python train.py --d_shared_expert=0 --moe_layers=[1, 2, 3, 4, 5, 6, 7] --normalize_top_k=false --balance_loss=0.00387 --balance_bias=false --vocab_size=16264 --norm="rmsnorm" --norm_eps=1e-06 --max_seq_len=2048
Below are experts of layer 3 (counted from 0) of a mixture-of-experts language model. Rows are named router (the router's row for the expert), down (a neuron's output weights, with its number) and show model dimensions 192-255. Each number is 50 + 12 x the weight over its row's rms, rounded and kept within 0 to 99.
After each expert's rows: a language model's description of what the expert responds to. This comes from a sample of Wikipedia text that the model never trained on.

# expert 62
router:48 54 52 63 46 43 49 58 65 27 59 55 36 72 66 59 41 70 70 39 59 49 53 37 40 51 67 42 49 56 45 47 81 39 26 51 47 43 69 49 50 39 44 57 53 41 55 47 15 78 46 60 39 43 64 40 51 53 37 48 58 33 62 36
down0:45 64 61 19 67 54 51 51 39 49 26 42 53 46 37 50 57 86 65 47 46 58 52 51 67 44 53 61 55 87 75 43 64 81 50 39 42 65 63 50 42 42 39 44 69 69 87 38 50 42 32 44 46 52 36 52 31 48 42 75 52 48 33 36
down1:53 61 33 35 56 50 59 67 62 47 38 41 54 37 38 43 62 49 32 50 52 54 54 58 45 51 47 48 56 62 45 65 67 52 66 51 59 41 35 46 37 64 36 44 52 39 40 37 55 46 58 56 61 58 51 73 33 66 49 47 34 41 55 81
down2:50 73 34 64 22 50 43 57 50 49 62 71 48 51 61 48 65 53 73 41 56 53 65 59 39 35 54 55 39 68 63 63 56 58 60 44 36 50 73 49 42 36 59 42 44 36 36 46 47 34 42 41 37 58 51 55 57 57 63 48 38 64 61 59
down3:57 64 70 60 56 56 35 68 56 33 59 43 49 45 37 66 47 29 61 26 45 26 39 74 47 31 56 50 75 54 48 29 57 62 51 55 48 67 40 52 36 45 66 55 55 34 60 46 39 58 63 44 39 38 67 42 48 34 48 31 53 55 63 49
down4:48 54 50 63 42 47 44 59 42 31 68 64 62 66 37 59 47 31 35 43 55 49 70 48 57 57 53 45 48 67 35 44 63 67 36 53 57 50 56 70 54 39 41 68 47 47 49 59 69 86 56 37 42 30 61 44 31 31 54 65 34 47 45 51
What it handles: Dashes and separators

# expert 25
router:47 37 39 69 47 62 75 53 27 54 52 43 71 63 54 63 43 41 49 56 51 63 38 31 45 62 74 51 54 49 26 68 41 46 46 63 67 53 27 58 38 59 41 35 71 43 38 64 60 51 37 41 66 45 55 38 48 49 43 40 59 60 61 77
down0:56 52 37 41 58 54 56 39 45 62 38 41 63 49 52 56 64 52 56 53 58 59 53 48 44 43 34 40 51 48 62 60 54 60 51 44 51 58 54 61 44 42 60 61 49 44 31 43 34 54 57 56 60 48 43 55 28 65 79 43 37 34 32 55
down1:49 34 33 54 67 51 48 62 56 45 61 48 46 52 41 48 60 31 28 50 33 65 50 46 56 66 73 62 44 62 41 44 56 33 52 59 75 36 36 54 41 38 55 23 71 63 47 68 43 36 55 58 60 56 82 52 39 53 33 45 55 53 71 71
down2:66 66 56 71 55 30 51 71 30 45 45 55 56 57 60 19 21 63 48 61 54 46 60 40 66 55 50 46 60 51 50 38 52 38 50 64 44 46 47 61 44 56 50 64 41 52 63 35 53 46 64 60 56 40 48 45 58 52 50 55 50 57 27 48
down3:38 49 43 52 63 37 39 56 68 61 68 59 41 46 56 59 25 59 62 38 64 35 36 58 46 61 55 35 67 50 37 54 76 41 45 51 50 49 27 45 43 53 71 30 49 55 51 41 53 40 39 47 60 46 29 36 46 26 44 43 40 62 45 48
down4:56 37 31 43 49 58 36 46 22 88 33 37 38 61 55 61 47 49 90 34 27 48 45 72 39 39 47 45 53 48 56 70 42 56 44 58 59 44 62 66 53 61 37 34 55 64 51 43 43 55 47 25 60 62 45 18 60 62 55 46 54 53 67 64
What it handles: Latin taxonomic suffixes

# expert 14
router:65 63 64 63 63 45 65 35 36 77 41 34 59 69 54 61 50 36 35 49 42 64 42 36 58 50 66 45 70 36 33 52 37 50 37 73 61 36 43 38 32 41 41 41 79 30 55 59 40 42 51 56 49 53 45 34 61 49 65 35 49 50 52 73
down0:59 51 42 41 43 40 43 41 40 43 43 52 37 28 50 69 46 57 43 29 63 37 44 71 53 55 63 47 44 54 34 60 34 81 49 60 57 53 43 54 44 59 45 49 61 51 68 63 57 66 36 54 77 49 27 65 34 59 68 44 35 46 33 64
down1:49 43 51 54 60 54 62 37 60 61 49 58 57 38 51 31 66 41 47 68 37 34 60 60 53 24 21 42 71 49 34 62 49 50 46 44 31 58 57 37 51 53 57 45 51 42 50 44 42 35 55 50 46 43 40 42 55 31 34 50 63 58 50 55
down2:55 59 52 53 41 60 62 62 47 30 49 44 46 53 57 38 63 68 72 56 31 54 42 29 30 30 42 40 54 41 61 49 65 58 40 54 22 55 36 33 47 53 65 32 55 53 46 44 53 47 30 76 42 41 39 44 62 61 50 80 48 49 65 33
down3:39 63 40 61 40 39 58 57 39 27 61 54 49 48 65 53 41 59 59 28 65 36 56 58 52 46 44 57 48 46 67 38 37 38 52 48 41 40 54 63 48 55 62 47 42 99 46 54 70 46 72 30 58 61 47 38 62 57 51 49 54 50 52 40
down4:63 61 65 53 42 42 62 62 58 52 63 41 30 63 62 51 70 64 62 51 35 40 68 50 54 44 28 47 36 53 63 39 60 67 58 45 41 55 55 33 49 63 44 44 41 42 55 69 53 47 47 40 37 46 38 61 68 55 49 63 76 48 46 79
What it handles: Mid-word fragments

# expert 51
router:48 59 60 57 50 66 49 55 51 55 36 58 42 32 31 31 55 35 74 48 65 60 39 46 55 58 71 42 45 52 35 44 48 32 64 66 69 62 52 52 41 28 54 43 47 31 34 24 36 67 36 77 44 48 38 59 42 56 53 34 67 23 56 61
down0:40 52 55 66 66 67 48 35 22 55 51 38 35 50 60 44 60 46 52 44 61 83 61 37 53 36 63 58 20 74 48 52 51 26 43 33 45 52 57 43 55 52 52 36 50 38 39 45 55 48 49 64 52 56 54 68 37 61 52 31 53 39 31 48
down1:62 51 44 27 50 43 48 51 55 64 49 43 47 36 36 40 54 43 40 42 47 56 61 60 54 38 33 21 46 50 43 52 67 62 53 36 51 73 83 47 65 47 56 57 49 57 55 38 69 55 51 49 55 44 28 31 30 37 29 49 50 50 39 65
down2:31 48 55 56 60 64 49 68 30 45 53 76 34 45 67 36 40 67 70 72 60 30 76 38 61 29 26 68 74 35 25 71 32 42 60 51 52 36 73 60 37 50 46 51 35 48 33 59 39 38 50 40 66 47 51 38 43 62 44 29 43 43 63 52
down3:45 39 44 50 36 56 29 68 47 36 34 62 62 35 56 61 29 31 11 64 34 59 81 46 41 30 40 58 32 43 52 64 37 59 36 41 45 36 35 65 42 64 52 48 55 60 44 45 59 54 51 39 33 38 52 55 46 42 69 51 29 50 48 43
down4:41 55 42 46 42 78 53 48 44 59 46 58 64 52 46 48 48 46 37 35 55 56 41 67 52 47 65 72 47 55 60 56 54 62 49 50 49 66 53 60 47 51 55 33 43 73 43 58 56 55 72 24 50 48 45 59 52 53 53 51 43 52 36 70
What it handles: Function words and w-starts

# expert 32
router:58 34 51 55 42 25 46 60 64 50 50 51 47 66 64 54 52 42 45 47 64 46 46 63 54 62 37 55 57 55 51 43 67 39 43 57 55 43 38 48 40 45 46 60 35 69 49 69 40 48 39 72 40 46 39 44 52 55 26 65 45 34 65 29
down0:49 35 59 41 67 51 51 18 49 47 54 54 70 58 54 62 38 46 49 58 45 76 53 57 52 54 64 56 38 46 65 42 86 23 39 36 58 37 41 67 40 48 44 34 45 69 52 41 60 37 64 50 67 33 56 52 62 59 40 63 53 37 42 39
down1:46 48 46 44 42 52 38 54 76 57 34 77 65 49 37 60 70 39 34 56 30 35 55 46 47 26 53 49 59 52 54 36 61 51 54 51 51 46 70 36 54 49 18 42 50 37 56 42 43 50 15 66 62 66 19 61 43 34 59 51 54 44 54 55
down2:30 66 47 43 50 70 71 46 30 58 61 54 50 61 36 68 56 46 43 26 35 67 40 37 39 49 49 59 34 44 45 58 52 32 37 57 50 57 41 54 52 37 46 46 55 49 37 28 49 37 43 70 62 54 67 45 43 45 40 41 77 54 56 55
down3:51 39 39 48 33 52 52 49 66 44 59 59 42 75 57 54 57 50 51 58 48 49 35 47 55 53 50 70 57 53 43 61 58 45 51 71 55 39 40 68 47 36 48 46 32 48 49 53 59 57 35 53 59 61 64 34 25 65 52 68 47 35 53 38
down4:52 40 41 57 35 59 52 56 23 49 56 61 25 54 45 48 40 63 28 52 53 41 69 49 41 50 48 56 49 55 33 60 52 22 62 53 46 70 50 35 59 45 48 58 52 67 61 33 42 33 70 60 42 56 49 53 47 65 63 67 40 37 24 57
What it handles: Periods and sentence ends

# expert 33
router:35 49 55 67 50 39 65 61 69 35 41 56 62 63 56 69 36 63 57 46 65 41 50 53 41 65 64 42 47 48 72 34 40 39 62 43 63 31 39 42 35 54 29 54 26 70 48 53 62 40 39 63 42 51 42 62 56 65 35 59 59 44 74 41
down0:50 67 55 69 43 73 49 61 43 56 56 49 59 67 45 49 51 38 27 56 57 49 56 43 66 36 41 61 37 34 70 55 36 57 54 64 63 59 53 57 51 47 62 25 53 68 48 71 51 44 37 36 48 47 46 45 39 65 68 37 53 58 41 62
down1:38 47 70 73 28 49 49 66 62 59 48 50 58 35 43 61 50 35 52 31 50 35 31 39 40 39 37 80 61 43 56 40 52 49 75 36 81 47 56 39 65 43 47 51 64 58 52 53 52 51 34 58 51 33 64 37 67 49 49 39 57 36 40 79
down2:65 26 48 66 46 72 68 49 54 43 41 55 45 54 26 25 45 54 64 26 51 31 46 36 68 44 41 35 53 28 54 63 29 62 57 48 61 50 52 39 54 35 67 28 59 44 61 50 33 52 61 56 48 31 64 44 49 33 48 45 56 27 47 67
down3:40 45 60 47 42 52 62 52 57 36 55 27 63 38 68 43 65 23 61 71 60 52 40 46 53 64 42 44 62 43 33 48 58 31 71 53 68 38 45 44 53 29 77 59 46 38 68 84 46 34 69 57 44 68 38 86 54 52 28 63 46 45 27 30
down4:33 53 50 66 51 55 42 68 36 50 64 72 36 33 55 41 68 61 59 48 44 27 39 47 44 67 52 64 54 67 69 49 37 66 26 49 40 58 55 56 35 28 59 38 44 62 63 55 57 50 53 60 68 34 48 51 53 63 20 30 40 36 54 48
What it handles: Punctuation and foreign-script pieces

# expert 2
router:20 52 81 42 41 51 60 58 27 32 53 39 59 58 49 56 61 53 59 37 26 59 46 51 71 56 61 73 62 49 33 77 32 45 31 63 69 41 58 63 33 55 31 31 41 46 49 55 66 33 48 51 55 35 45 46 44 39 54 34 74 47 61 53
down0:36 60 55 52 32 33 43 56 41 41 31 47 58 46 59 62 45 68 55 48 69 46 64 20 51 53 52 56 36 54 48 38 71 47 40 29 36 46 52 58 43 30 63 49 46 54 61 48 41 57 56 77 36 39 59 40 37 48 57 35 44 66 66 53
down1:57 45 74 49 48 58 51 41 25 44 47 45 61 61 81 45 44 58 55 30 45 54 49 37 54 49 87 49 57 39 57 56 33 57 41 57 42 43 34 59 59 53 38 46 44 60 59 41 47 64 41 30 50 50 50 32 59 08 42 50 68 58 61 52
down2:43 44 46 65 48 60 45 47 56 48 68 37 57 50 64 47 52 33 57 55 64 41 61 54 67 47 40 43 55 56 75 28 53 52 43 51 67 80 43 70 52 22 34 46 55 53 54 49 73 41 47 47 25 61 44 47 27 57 36 42 56 44 42 52
down3:60 42 69 58 66 63 49 62 56 51 58 42 57 45 65 45 68 28 35 52 64 41 69 46 48 41 61 37 32 55 35 22 56 49 46 51 35 43 44 50 51 42 28 71 72 40 46 47 51 42 54 61 46 44 76 35 60 33 81 57 47 44 39 37
down4:58 57 53 37 60 56 37 38 53 41 57 51 44 55 74 56 50 52 45 37 44 60 73 50 52 34 56 42 37 55 62 65 40 57 51 35 54 54 63 32 41 56 31 43 48 60 52 54 63 53 65 64 58 44 39 41 55 76 60 56 51 61 74 45
What it handles: Germanic surname endings

# expert 11
router:33 66 61 70 36 31 52 32 59 60 45 40 20 42 35 61 66 33 60 50 53 40 34 35 40 59 51 64 52 50 42 51 79 46 50 77 57 43 56 47 47 36 49 39 54 41 45 28 62 44 29 61 73 34 59 47 59 54 54 45 48 55 32 71
down0:57 43 70 44 61 60 56 21 36 69 53 57 52 52 37 65 64 57 59 44 49 19 43 70 50 59 46 42 64 34 72 46 37 41 49 66 47 45 36 51 78 49 39 78 46 51 55 48 52 41 40 42 61 67 57 41 56 58 49 63 53 63 45 42
down1:43 56 57 65 61 47 75 66 35 48 47 71 41 40 46 49 37 67 54 34 41 36 58 37 57 35 58 38 61 31 49 52 45 59 53 70 52 28 71 49 40 30 55 28 27 54 61 64 58 45 62 54 51 53 66 39 49 45 52 38 47 27 57 40
down2:56 64 53 57 58 65 40 64 57 52 51 32 51 59 50 52 38 49 60 67 46 60 46 58 41 61 61 50 55 49 46 48 63 40 38 56 58 32 51 66 53 71 48 67 44 68 51 54 62 49 80 61 37 66 45 46 67 43 39 40 40 64 53 34
down3:61 44 53 51 38 82 44 58 43 41 69 48 63 56 44 65 46 35 45 34 71 63 68 54 34 78 56 33 38 67 61 45 61 53 57 46 52 21 37 66 55 64 31 46 39 42 55 59 42 39 54 54 62 34 50 71 76 61 62 40 53 43 79 54
down4:65 61 51 29 27 50 44 56 30 52 34 58 67 33 40 32 60 44 69 51 59 23 48 82 55 47 59 43 46 45 47 32 53 52 44 50 56 25 30 64 38 45 28 68 36 34 46 32 25 51 70 54 43 60 67 46 50 56 57 46 41 55 29 57
What it handles: Infinitive to, modals